config = dict(
    n_layer=11,
    d_model=128,
    n_experts=32,
    experts_per_token=1,
    d_expert=384,
    d_shared_expert=0,
    activation='squared_relu',
    moe_layers=[0, 1, 2, 3, 4, 5, 6, 7, 8, 9, 10],
    router_score='sigmoid',
    normalize_top_k=False,
    routed_scale=1.0,
    balance_loss=0.00823,
    balance_bias=False,
    init_std_router=0.0197,
    lr_router=0.000392,
    vocab_size=8192,
    norm='rmsnorm',
    norm_eps=1e-05,
    tie_embeddings='early',
    optimizer='muon_variant',
    lr=0.00757,
    batch_tokens=[32768, 65536, 98304],
    seq_len=512,
    train_tokens=665700000,
    steps=11181,
    dataset='wikipedia_en',
)
Below are experts of layer 6 (counted from 0) of a mixture-of-experts language model. Rows are named up (a neuron's input weights, with its number), down (a neuron's output weights, with its number) and show model dimensions 0-127. Each number is 128 + 32 x the weight over its row's rms, rounded and kept within 0 to 255.
Before each expert's rows: a language model's description of what the expert responds to; "comes before" lists some tokens at least twice as common just after its tokens as in all text. This comes from a sample of Wikipedia text that the model never trained on. Tokens count by the router's weight.

# expert 31
It responds to: Complement-linking prepositions. Prepositions and modal verbs linking a verb or noun to a following clause, chiefly to after desire or enabled, plus for, by, would, after.
comes before: " the", " be", " a", " his", " have", " her"
up0 [ 68 104 175 107 137 124 114 117 147 157 116 111 158 119 142 130 116 107 107 142 146 139 156 180 159 120 149 150  86  56 164 118 132  88 120 102 149 142 115  89 134 150  77 123 207 145 112 162 129  93 164 127  85  87 101 162 142  75 142 151  97 209  74 185  64 156 113 103 151 161 127  83 183 107 108  94 149  91 119 124 149 182 128  83  91 104 130 129 127 167 139 124 125 211 181 114 109 116 180 112 104 112 175 152 118  55 103 116 144 104 100  92 159  90 163 143 165 118 110 149 184 155 158 112 137 108  92 115]
down0 [134 143 171 135 160 109 116 139 146 170 131 134 137 113 123 179 133  90 219 125 185 120 185 133 113 149 106 115 106 128 164 152 187 179 109 114 162 168 103 139  84 169 169 120 146  71 111 145 142 119 147 139 139 154 144 115 119 175  49 107 118 158  95 113 122  81  92  82 149 147  78 137 104 124 121  42 101 175 176 191 120 129 117 102 149 124  89 110 206 113 193 158 127 191 108  74 123 134 122  83  86 122 140 123 169 158 146  95  91 109 106 132  98 141 122  95 105 149 181  99 120 133 132 143 162 143 164 158]
up1 [147 138 154 125  90 146 147 173  99  86 191  56 143  85 132 136 145  97 114 117  94  93 138 204 123 104 106 166 131 113 145 108  76  93  86 170 139 186  84  98  81 124 133 160 169 145 192 107 174 145 167 110 114 122 179 153 115 129 101  82  66 154  82 157  97 133  61 150 145 113 132 113 189  69  93 157 111 141  97 153  98 160 113 135 153 106 136  86 103 130 120 110 144 135 158  81 147 140 109  76  73 144 100 134 175 135 122 159 170  96 158  92 103 170 125  77 105 138  86 161  88 142 123 111  95 142 107  92]
down1 [122 132 132  97  89 125 139 131  69 140 141 164 126 191 108 110 147 129 109 107 130 118 146 169  97  92 156 163  56 119 124 172 164  98 118 161 131  81 139 139  74  90 111 178 152  97  23 167 146 117 139 121  88 100 130  93  85 136 111 188 186 166 212 117 114 128 179 129 119 103 131  77 131 180 160 121 108 104  65 112 179 127 187 146 131 172 137 142 148 149 145 125 142 140 119 138 121 152 149 108 131 100 142 133  71 143 139 151  59 186 117 177 119 123 145 155 108 100 145 129 185 125 160 102 164 136 175  96]
up2 [116  95 131 161  76 174 197 113  90 135  97  96 142 140 167 148 168 154  67 157  81 119  99 162  75  41 196 130  81 113 126 141 136 106 145 163 204 150 130 117 114 159 167  93 149 117 134 110  89  83 153 112 184 183  96 105 122 104 112 130 135 157 126  91  83 115 127 139 136  97 136 207  90 128 151 135 173 134 121  95 189 125 120 154 105 166 145 139 152 136 185  99 106 187 127  51 151 129 107 108 183 107 117 105 114 180 117 139 105 147 133  84 158 122 117 114  90 147 114 128 115 150 132 182 142 115 100 141]
down2 [139 131 104 141  92 189 119 129  79 129 168 103 167 123  61 163 100 112 170 131 111 168  93 139  83 125 110 124 158 152 109 151 220  46 139 127 148 128  93 114 159 133 143  98 115 115 132 135 148  58  87 131 232 123 169 129  80  97 137  91 119 111 109  91 100  89 160 141 130  80 104 139 150 130 134  86 109 135  90  88 118 139 154 117  98 147 139 179 121 142 163  81 115 141  83 128 101 128 155 165 152 126 149 133  55 177  99  93 211 145 118 142 121 121 178 101 113 137  66 119 179 121 128 100 140 103 112 131]
up3 [113 126 122 120 108  97  82 171 126 112  95  71 134 120 143 175 102  97 117  90 104 162 154 112 155  72 144 120 145 125 143 118 111 119 159 114 110 123 193 121  91 155 158 132 153 171 111  96  70  92 183 110 182 112 123 146 181 120  74  87 134 146 102 145  81 135  88 120 118 178 112 187 145 155 137 158 151  84  68  89 127 137 144 183 159 135 171 134  94 138 121 143 114 151 127 185 168 191  99 137 116 171 197 171 102 165  70 129 146 150 141  88 142  87 133 101 178  68 151 133 141  90 128 169  86  87 108 183]
down3 [108 130 137 131 120 163 170 114 136 100 102 146 167 162  97 151 130 141 186 167 140 130 130  86 135  54 168 165  49 163 171 111 131 105 107 113 150  67 137 149 111 151  72 145 194 143 122 192 200 136 132 131  92 129 142 108 127 146 130 138 136 115 136 152 129 134 152 121 125 160 148  89 138  91 143 131 124 108 140 104 172  78   0 104 138 100 139 146 140 103  87 111 143 176 144 144 114 147 124  94  92 145 123 150  89  85 108  93 100 107 124 230 113 153 193 129 138 121 118 114 137 155  85  93 108 128 143 158]
up4 [131 116 122  84 126 193  84 111 116 131  82 133  78 160 152 129 110 112  94  99 158 130 157 106 156  52 150 137  66 118  87 124 108 111  56 189 126 165 167 178  94 183 158 112  97 139 113  89 148  80 129 190  98 162 195 110 144 122  97 131  91 154 142 162 113 114  63 145 190 100 136 166 126 203 125 130 139 156  93 116 137 121 131 177 121 107 129  96  86  99 173 114 127 145 115 146 154 104 144 110  99 161 145 131 125  81 114 181 134  95 128 114 178 129 134  99  76  87 162 173 157 172 123 130 136  71 110  99]
down4 [ 85 133 167 111  89 183 136 117 115 123 149 123  42 168 127 114 109 105  73 112 119 131 134  60 128 131 118  75 173 180 158 100 140 111 135  92 123 114 144 126 176  97 197 217 114  86 151 112  90 130  94  92 105 178 128  94  80  84 120 137 133 117 146 160  89  72 156  96 111 119  79 118 136 174 120 152 172 146  55 127  99  98 122 106 136 168  78 180 110 153 131 157 139 137 102 116 123 108  83 154 122 173 129 175 193 156 160 157 107 114 144 141  85 136 126 153 121 154 112 124 107 139 105 112 201 104 112 168]
up5 [142 116 105  58 111 148 154 105 136 177 117  98 158 109  85 141 153 177  95 123 176 145  95 139 142 111 109  57  57 140 132 132 143  94 116 153 149 119  98 110  91  80  71 128 161 143 181 161  79 131 133 158 184 222 138 161 185  88 142 147 149 132 152 124 132 163 125 107 203 129 122 114 173 175 102 132 148 118 105  87 136  72 140 118 103 119  97 137 180 115  89 121 121  56 131 127 138 112 135  35  93 128 117 145 123 127 107 107 124 152 114 120 131 121 130 109  42 148 162 155 162 104 165 129 112  90 161 116]
down5 [121 208 142 157  86 129  88 190 125 139 164  81  83 162 143  85 126 107 133  99  97 130 153 109 147 154  63 145 124 214  96 178 135 158 130 154 147 103 161  99 129 149 106  76 143 136 168  91 113 102 104 107 111  79 170 171 106 116 165  81 127 125 110 115  77 102 167 123  31 155  86 153 113 115 123 171  97  90 146 173 185 120 142 128 126  73 102 117  64  97 132  69 146 143  84 141 116 133 143 122 124 152 113 141 169 100  91 111  88 142  95 138 146 157 127  91 154 189 130 108 181 142 129 123 104 126 104 112]
up6 [160 121 174 125 131 151 137 150  78 145 106  96 116 141 127 102  99 127 179 120 104 132 119 148 122 120  99 119 134  91 146 164 187 184 178 145 178 126  94 124 121 141 134 133  99 159  90 205  46 115  85 104  80  78 128 112  64 152 105 170 111 133 139 179 111 142  70 138 130 114 121  88  97 132 167 222 150 150 203 149 170 157 155  99 119 186 161  66 125 146 130 124 176  81 111 159 155 122 188 108 107 149 112 127 133 107 161 137 149  76  74 105 127 162 110 127 122 155 121  90 156 151  84 142 112 104 149 154]
down6 [101  93 112 118  73 127  95  92 171  62 109 122  93 104 150 161 177 100 151  86 121 144 170 127 127 134 145 102  74 141 170  58 100 101 106 178  88 137 146  80 150 125 148 101 157  80 176  40 148 108 128 102 144 191  93 147 163  57 133 106 117 139 123 110 136 162 157  84 108 157  93 136 168 121 108 110 114 101 120 100  78 124  76 150 171 108 100 184  85 104 134 133 168 170 127 113 129 118  98  86  56 114 127  86 135 177  67 102 151 147 148 131 144  70 121 105 150 139 141 162 129  99 136 121 133 143  81 150]
up7 [150  54 175  55 138 165 139 110 140 143 105 170  93  94 152 118  71 134  89 108 132  89 113 120 133 129  88 148 160 140 108 128 143 157 104 144 128 107  62 158 170  97 149 193 147  94 135 144 129 120 145 130 191 133 224 168 146 121 113  96 104  69 118 155  76 141 121 180 115  87 154 114  76  82 164 102 135 106 145 134 122 145 120 131 106 185 142  98 132 184 120  98 128 153 112 130 130 108 105 105  98 160 104 121 135 118  76  69 161  99 104 150  98  99 106  93 101 167 119 128 214 167 125 204 108 129 112 122]
down7 [ 65 138  96 134 113 108 121  92 117 116 146 131 138 131  85 139 195  89 163 123 137 179 130 132  95 116 158 108 130 104  89 112 112 118 171 135 151 116 190 109 108 126 146  72  95 137  89 149  65 130 131 109 101  76  86  87 168 121 156 163 142 165 153  97 144 127  87  80 142 169 118 141 109 144 102 108 117 121 157 169 111 167 103 141 198  66 153 162 120 112 135 125 105 119 134 139 107 164 128 117 191  93  96 134  38 109 165 159 161 119 202 101 114 194 133 194 126  90 147  94 129  58  97  99 126 188 103 143]

# expert 19
It responds to: Country and nationality names. Country names and their endings in tables and prose, such as Syria, Ethiop-ia, Czech Republic, United States, U.S., Nicaraguan.
comes before: ".", ",", "\n", " States", " and", " of"
up0 [104 101 120 193  77 188 154  89 117 159 152  93 116 104 130 143 158 155 103 142 128 145  63 120 105 120 176 187 177 124  62 115 179 132 155 133 154  76  91 133 114  97  48 107 176 151  96  88 196 142 120 175 113  93 112 158 159 149  68 179 132 115  73 167 125 174 116  85 161 132  77  99 134 110  59  87 179 140 125 131 100 127 153 162 148  89 139 131 141 116 124 131 101 191 135 110  76 132 117 130  93  78 159 125 157 105 148  88 168 145 143 139 145 155 177 143 154 135 133 120  82 110 113 135 125 130 110 149]
down0 [129 143 122  78 175 135 129 111  30 122 136 117 134 136 130  81 135 124 133 138  76  70 116  36 187 173  83 135 156 162  55 144 142 110 119 209 118 150 124  70 108 108 103  88 102 124 132 148 138 143 167 117 167 129 129 134 167 145  95 137 148 134 176  95 132 174 147 141 120 132 132 137 103 151  85 153  99  60 172 212 122 131 150  85 118  82 218 148 145 142 177 179 127 146 121 128 134 127 138 135 130 119 187 142  92 172 115 140 112 113 162 106 128 108 129 123 174 103  92 132 108 179 117 153 122 121 134 146]
up1 [ 96 132 124 117 129 156 144 122 136 117 110 116 132 151  71 138  87 148  90 147 181 152  99 188 112  39 135  93 116 136 169 123  60 122 194 175 199  54 158 116 154 144 121  93 124 137 165 137  93 127 153 115 142 195 142 134 131 148  85 160 171 153 180  79 102 188 101 161 169  97 128 170  49 102 128  73  98 181 118 120  78 170 127 140 125 133 117 129 114 136  79 137  55 138 134  87 133 128 146 132 129 102 117 156 143  87 131  85 113 111 114 104 142 150  58 159 107 106  97 177 129 131 135 119 123 123 122 127]
down1 [107 150 161 126 142 167 151 101 166 127 159 122 106 177 138 165 108 100 164 115 116 127 111 102  94 116 119  91 106 155 134 177 116 125 161 162 123 125 116 113 100 188 118 111 121  74 165  95  97 133  92 141  63 146 179 115 112 144 118 161  93 127 116 129 175 129 128 111 156 141 141  54  56 107 206 110 188 109 128 127 120  52  92 178 187 133  87  77 107 126 123 143 164  66 108  58 144 121 102 105 159 160 146 143 134  99 131 140 126 146 175 145 149 126  58 115 130 125 101 124 111 191  99 125  27 145 132 127]
up2 [135 161  95  97 122 149 153 133 153  95 157 146 101 107 179 124 148 159 114 132  75 167  61 100 147 134  50 141 184  93 147  98  87 175  79 205 176 118  88 190 118 142 118 114 181 142 100 144 103 121 126 153  90 123 117 160 130 196 123 115 111 129 112 175 104 120  87 140 135 142  80 111 154  89 127  34 197 130 126 130 163 159 123 145 147 119 153 104  61 106  99 120 121 127  97 152 125 126 146 107 102  76  97  67 131 110  98 137 139 127 128  89  97 133 106 151  99  79 147 182 122  92 115 149 105 121 138  60]
down2 [149 129 120 100 175 183  99 139  82 153 141 180 118 139 151 162 179  93 110 125 166 162 109 135 213 141 116  96 133 117 101 108 108  85 150 127 141 142 120 149  81 117 164 157 118 134 140  65 134 140 185 105 123 125 102  86 132 130 100 141 107 105 112 114 144 145 162 126 110 151  67 184 123 151 164 152 133 162 124 132 141  99 108 120  70 136 136 160 130 184 163 164 106 125 175  82  97  95 125 128 105 147 220  77  65 130 131  76 154 104 102 119  94 116 184 177 123 133 176 130  33 123  65  85 102 117 149 142]
up3 [119 114 134 128 176  95  90 127 115 139 146 151 150 132 123 182 146 183 129 142 164 144 170 196  63 117 145 116 168  93 145 137 172 107 106  98 102 167 129  60 122 159 150 133 130 141 145 116 126 118 131 118 137 159  72  90 116 106 123 122  56 182 119 134  85 133 158 163 167 138 168 129 126 123 121 157 124  86 142 151 120 176 137 120 121 131 138 123 163 149  69 136  79 229 107 125 126 113 127 144 144 200  78  93 155  33 131 136 177 114  99 145 122  47 121 214 109 166 154 124 148 155 102 104 135 136 144 112]
down3 [147 183 120 119 146  89 113 145 145 144 103 150  90  94 128 163 116 119 160 109 160  99 113 103 107 118 151 106 115 167 173 131 109 150 115 120 126 144  93 167 113 158  50 120 163 114  78 134 144  87 122 145 106 179 129 136 125 131 149 134 182 102 140  25 150  93 142 125  97 171  80 143 133 207 140 168 113 123 102 165 212 123 144 126 134 118 180  83 102  97 150  95 130 127 120  96 140 116 150 169 104 101 233  90 102 122 105 101 154 156 108 209 157 129 102 123  96 128 124 144 141  50 124  79  92 112 141 157]
up4 [120 150 156 205 134  94 128  83 114 147 104 100 141 144 132  86 165 109 137 110 177 139 107 194 178 121 113  83 117 130 148  66 165 181 140  78  73 155  99  83  87 120 158 139  98 131  88 104 108 109 179 120 137 164  71 142 158 191 128 126 150 198 182 112 126 164 172 105 126 122 138 141 110 135 107 167  85 125 115 102 126 173 122 119 173 155 144 142 106 118  94  90  86 126 123  87 141 111 108 141  58 103  97 160  95 124 193 130 151 133 157 126 138 144  91 147 178 112 119 102 158 195  45  90 164 130 121 141]
down4 [174 141 152  84 163 149 177 119 166 108 139 130  88 105 169 149 151 129 133  99 124 116 165 110 118  79 124 116 103 149 128 190  78 104 165 116 154 117 104 148 100  99 170 102 120 155  41 211 159  47 167 103 174 136 131 168 135 116 142 116 166 137 164 158  82  65 159 167  99  96  84 105 109 143  98 109 127 100 122 182 106 140 113 135 152 126 121 127  99 109 177 133  44 144 146  87 133 121 106 116  74 177 166 149 149 122  83 133 181 137  85 158 102 147 135  84 144 118 128 169 185 146 101 113  97 164 126 150]
up5 [151 103 188 192 146  83 134 148 103  75 153  94 166 132 205 175 149 121 120 140 140 115 132 170 151  45 119 150  63  65 142 177 122 195  83  87 147 132 119 122 138 179 183 164 154  92 137  78 160 133 149 112 137 116  80 129 140  92 134 149 125 134 131 126 132 179 152 121 170 150  91 115 133 154 144 144 123 103 133 172  96 144 164  70  98 142 149 128  95 113 100 149 140 164 126 105 137 117 137 148 143 160 126  80 101 153  80 154  76 116 122 163 105 154 138  63 158 118 135 134  87 155 115 185  96  57  78 122]
down5 [128 144 143 137 207 159 118 193 111 103 123  75 214 129  75 102 118 128  98 162 134 151 122 179 140  90 124 131 137 155  98 138 180 140 112  85 139 121 140  82 107 132 127 123 141 104 162 121 154 126  99 121 140 107 149 193 167 144 133 115 177 207 172  78 137 124 165  89 185 105 136  99 142 154 159 107  74 180 168  97 100  98  89 100 147 127  53 132 165 169 160  94 126 202 138 146  97 107 110 148 100 146 109 175 122 139 121 123 113  92 163 217 124 150 139 158 153 133 100 110 118 110 138 125 168 148 172 142]
up6 [ 76 125 176 159 135 147 108 114 148 139 114  79 107 136 137 119 141 143 120 149 168  90 146  81 103 109  95 140 139 153  72  70 118 129 126 138  53  88 139 162 176 101 147 130 193 159 146 188 127 116 105  90 125 119 113  91 189 112 125 212 143 163 134 136 106 110 118 103 172 123 186 127 177 168 117 131 117 172 161 121 146 133 163 126 109  47  94 117 122 144 162  88 132 152 106 121 152 146 108  97 108 236  88 158 132 156  98 140  51 119 106  92 142 162 120 102 146 126  83 170 157 187 125 128 119 100 149 113]
down6 [127 124  86 110 110 187 102 127 223 132  91  92 181 128 165 148  77  49 159 114 146  83  72 204 140 126 179  77 119 153 141  52 110 157 154 149 143 127 109 175 147 164 172 125 158 132 120 151 152 173 128 134 145 160 109 182 112  97 136 142 128  91  34 119 114 130 105  79 143 116 162 115 119 131 142 128 102 153 135 129 125  98 143 116 105 163  74 109 108 177 108 100 108 115 158  79 148  97 114 123 137 181 167 107  90 145 153  92 126 140  99 143 121 153 161  65 111  86 116 165 129 115 127 142 194 129 132 125]
up7 [167 153 155 119 145  86 142 116 131 139 144 117  98  66 138 112  91 147 157 112  76 115 152 113 161  98 119  87 128 111 128  70 118  78 116 161  95 156 126 137  99 120  72  65  98 142 141 142  70 188 114 132 133 158 167 167  88 158  99 116 108 192 131  87 134 146  99 119 143  96 170 132 174 166 118 132 146 148 107 151 116 126 167 150 165 137 201 121 140 101 126 139 156  90 123 101 133 148 125  61  39 158  84 122 171 119 120 104 165  67  56 108  69 184 175  82 137 122  92 131  97 124 172 108 123  92 142 166]
down7 [111  68  93 113  84 136 142 141  48 143 139 126 129 141 117 152 109 142  82 128 170 185  60 152 120 132 130 168 137 146 154 164 135 100 129 148 146 142  99  65 105 144 176 126 130 113 144 133 150  99  42 128 169 115 160 138 150 179 173  80 135 144 157 128 143 113  57 169 187 128 111 167 146  90  67 162 101  99 133  97 157 117  97 150 159 177 110 134 101 162 143 143  49 181 123 121 153 189 192 138 172 140 153 142  74 167 135  89 122 115 165 145 164 142 133  86 113 182 145 122 153 128 127 132 143 114 159 161]

# expert 10
It responds to: Predicate verbs and prepositions. Verbs and prepositions that follow a subject in descriptive sentences, such as It contains, was born, located at, border of.
comes before: " the", " a", " in", " as", " by", " on"
up0 [ 84 124 105 109 109 103 149 129 111 169 179 148 150 117 106 142 137 153 137 140 145 161 126 176 127 118 155 173 100 147 115 175 151 153 165 134 108 174 186 143 115 115 125 145 114 139  57 116 136 122 165 140 153 200 116 146 104 113 119 170 109 106 122  84 136 186 150 184 137 173 123 136 151  81 135  94  34 114 116  81 124 160 114 180 123 129 115 127 150  73 215 159  49  86 114  98 132 134 170 123 111  47 106 190 104 209  95 125 120  86 162 133 114 112 105 120 125 135 102 187 129 149 122 127 133 151 154 144]
down0 [ 80 124 142  93 197 171 108 167 135  87 157 143 115  65 108 127  90 114 153 122  99 143 139 130 107 121  85 101 158  88 149  94 130 124 134 167 150  99 158 105 167 120 114 102  62 127  95 107  94 148 125 165 139 116 106 133 133 112  53  98 197 112 116 150 144 109 110 135 116 133  72 153 127 145 194  74 138  93 160 125 145  85 180 150 151 169 150 159 158 123 110 125  87 102 190  57 172 176  91 163 152 143 134  61 141 107 162 146 132 159 106 166 129 183 102  96  84 145 107  94 157  93 173 165 172 109 169 109]
up1 [111  55 135 158 142 177 136 146 125 100  94  76 129 122  99 121 154 150 165  54 245 133 122  97 140 119 177 191 182 160 156  90 110 104 121 137 115 109 105 109  66 116 171 118 134 159 105 120  98 106 195 147 116 186 156 121 154 147 121 104 107 162 163 221 145 171 102 162 176 164 152  60 159  97 128 134 134  99  92 100 119 165 133  75 153 114 169  87 125 126 136 104 111 137 109 119 162 151 131 116 120 135 123  65 128 101 135 123 145 144 150 186 125 129 120 150  91 108 132 155 122 109 149 122 105 116 163  81]
down1 [107 131 147 153  97  84  87 134 155  77  97 113 151 106  88 149 133 142 121 123 124 147 127 106  64 140 132 167 175 155  63 134 141 144 107 123 124 173 123  84 176 159  89 165 148 169 100 144 109 147 112 114  46 100 133  84 140 126  88 101 117 144 102 145  34  96  68 125 139 144 133  66 146  97 182 100 149  85 152 135 150 130 192  89 181 123 141 205 154 115  79  75 137  67 110 163 140  99 155  92 169  94 148  84 150 183 129 121 134 129 179 122 112 113  91 132 156 118 158  96 135 157 127 156 150  92 121 133]
up2 [122  91  57 142 154 110 106 108 116 177 106 137 134 101  76 114 119 135 143 122 134 172  89 140 127 115 139 129 157 119 151 120 112 140 151 101 162 178 134  88  66 114 103 161 104 108 114  60  72  94 138 134 143 150 166  84 143  24  94 155 224 120  97 146 134 212 116  92 131 105 138 161 112 108 126  96  62 134 118  94  95 145 123 141 177 168 109 132  95 130  77  96  77 115 130 146 150 162 110 171 131  98  66 184 125 139  71 145 102 142 127 110 137 130  88 121 119 102 132 176 133 142 110  91  87  87 133  92]
down2 [122 173 147 190 127 109 113 161  93 134 125  54 136 163 112 115  69 107 115 130  95  66 101 146 124 128 106 125 122 227 107 122  91  88 134  93  97 165 165 151 133 131 105 121 106  87 100 153 106 146 144 147 151  98 115 124 152 122 124 109  64  76 129 108 169 124 136 191 183 211 147 155 151 147 117 169  85  55 145  98 139 130 109  68  94 120 183 175 124 125 145 118 163 149 135  86 131 135 131 124 104 148 114 152 150  84 113 137 146 162  45 140 152 121 125  84  93 119 114 130 101 105 110  78  93  83 118 183]
up3 [123 108 147 141 144 121 131 105  66 188 157  83 118 115 153 191  65 204  74 150 130 122  73 133 168 132 119  65 139 108 105 141  98 183 118 118 122 108 120 106 119 138 178 132  93 179 140 154 145 123 173 131 132  93 161 144 145 170 179 115 162 119  82 100 111 184 135  95 149 158 111 131 126  97 174  90  77 135 135 119  94 133 141 175 168 163 155 134  87 137 104  38 121 123 125 119 129 192 134 138  85 105 129 157 122 115 186  72 164 139 139 115 146 176 113 153 157 159  66 134  70 112 104 116 154  98 144  82]
down3 [180 137  99 111 136 130  98 163 121  56 152  50 178 132 131  99 120  71 124 134 125 147 181 213 106 121 140 155 165 150  81 134  87 121 114  78 140 135 134 156 124  74 176 117  89 105 110 150 132 125 171 147  85 130 137 112 128 146 167 128 160 171 154 151 149 134 146 196 127  84 179  83  88 109  80 155 191 112 144 128 109 142  54  73 128 163 100 106  70 141 175 148 112 128 127 163 145 130  94 120 143  89 150 124 177 154 119 191 115  72 180 123 150  86 122 162 166 104 143 111 155 142 121 123 104 110 145 158]
up4 [ 76  97 146 132  79 149 109  69 133 169 188 125 106  92 168 111  76  90 154 101 100 123 146 119 164 151 120 102 113 112 138 168 131 122 132  99 125 142 127  96 104  84  80 117 181 146 126 183 116 178 124 104 148 193 112  87 102  99 152 124 153 146 116 129 115 133 138 127  85 121 134 186 158 109 157 170 152 156  97  99 111 133 107 121 110 113 121 131 171 105 175 167 166  41  92 149 164  72 138 162 156 171  98 131 162 148 106 127 118 184  96 114  49 176 114 191  60 143 134 154 138 102  83 179 169 145 163 151]
down4 [132  76 111 182 111  92 166 127 114 100 107 128  97  74 142  99 138 196 133 161 113 152 111 155  88 145 129 165  61 125 120 164 155 151 113 105  41  91 105 139 144 162 187 122 180 123 125  62 139  83 103 149 119 118 163 107 156 118  51 132 142 135  50  86 162 102  89 111 165 109 110  82 114 116  94 129 146 154 122 146  59 138 165 133 155 127 120 165 127 133 126 108  83 158 151  46  75 133 135 122  97 124 124 105  89  72 185 166 157 150 158  66 148 139 129 176 143 163 132 128 134 144 145 109 140 110 133 129]
up5 [125 128 119 166 108 109 105 115  94 122  56  70 138 135 126 170 153 143 106 100 101 120 141 124  94 153 161 105 141  90 139 194 118 129  98 107 105 152 150 145 182 142 163  97 192  93 119 149 151 117 147 140 142 146 118 105 170 138 104 103 173 151 113 167  43  95 158 144 150 209 160 134  95 110 160  87 123 158 124 141 202 129 168 151 111 143 102  94 142  95 122 143  77 101  87  94 169  58 106  95 129  87 163  82 128 160 137 200  80 124 136  85  80 137 104 110 172 119 136  80 140  92 151 118 192  87 145 116]
down5 [116 155 127 120 151 117 147 122 112  83 162 114 112 136 126 118  98 118 128 145  77  66 205 151 133  85  87 192 100 109 113 131 100 141 124 120 112 104 144  80 114 117 123 133  92 126 119  83 156 180  73 141 164 119 140 177  59  98 114 102 141  90  89 114 189 127  65 123 196 145  90 126 130 156  76 161  93 107  99 105 125 172  90 127 111 133 137 148 143 112 176 126 133 133 154 218 124 121 112 142 142  89 127 161 153 103 149 147 157 146  37  80 136 127 162 156 112 114 156 129 171 164 159 148  97 219 150 160]
up6 [125 105 137 105 177 127 147  62 145 158 162 118 141 111 102 157 186 152 147 115 198 164 112 128 130 182  94 110 127 120 105  56 135 153 157 142 156 121 160 133  79 124 157 193 135  92  74 154 129 144 132 104 157 105 136  45 179 136 174  89 134 107 141  98 183 120 159 109 150 133 103 147 163  95  99  92 119 139 152 149 123 105 171 166  86  92 150 142 167 129  99  85 112  79 139 168 121 128 153  31 174 108 145 156 152 166 146 157  87 117 121  84 122 191 148 160 103 112 105  91 126 119 124 157 152  94  59 108]
down6 [ 61  91 139 116 136 111 194 106 113 134  81 169  94 169 115 111 100 123 161 152 118 166  97  98 170 143 128 100 101 101 109 110 132 161  72 168 110  98 106  77 201 136 118 115 178 167 111 101  77  78 181 134 125 173 106 114 117  94 122 127 129 174 176  76 147 159  79 200  71 155 121 116 116 128 130 102 174  89 115 162  89 138  60 112 159 108  88  79 158 135 124 105  76  59 127 161 126 157  87 105 122 154 113 133 121 119  88  89 141 180 122 109 153 119 128 165  93 150  74 189 135 132 132 123 139 130 124 126]
up7 [ 95 133 138 175  92  69 158  80 169 146  72 110  67 129 113 145 131 150  79  79 113 150 159 139 132  94  97 152 147  44 168 129 157 105  72 135 148 130 150 141  35  88 179 171 124 147 151 136 144  90 105 106 154 101 166 128 127 105 143 108 166  64 137 158 120 152 117 172 134  73  91 161 183 121  94 154 123 113 157 149  84 153 141  94 153  60 130 125 136 141 179 112 145  92 122  96 203 151 109 115 138 135  83 122 112 112 136 135 113  73 155 138 150 113  57  78 141  82 150 107 103 132 109 141 108 116 130 105]
down7 [116 102 126 136 164 110 143 117  86 138 145 133  95 144 166 116 135 176  91 105  86 157 160 111 113 124 160  97 124 148 127 129 141 154  86  60 146 115  98  91 108 168 115 124  70 129 140 152 110 188 108 144 171  89 129 145 116 155 136 175 189  53 111  90 144 121 169 111 121  73 177 118 132  66 102  70  70 144 173 134 172 156 148 151 133 118 102 176 162 127  75 113  89 123 123 164 141 107 135 125 152  69 218 164 173 176 163  92 132 120  97  78 116 172 112  92 118 182  90  96 111 158 110 119 114 124 139  77]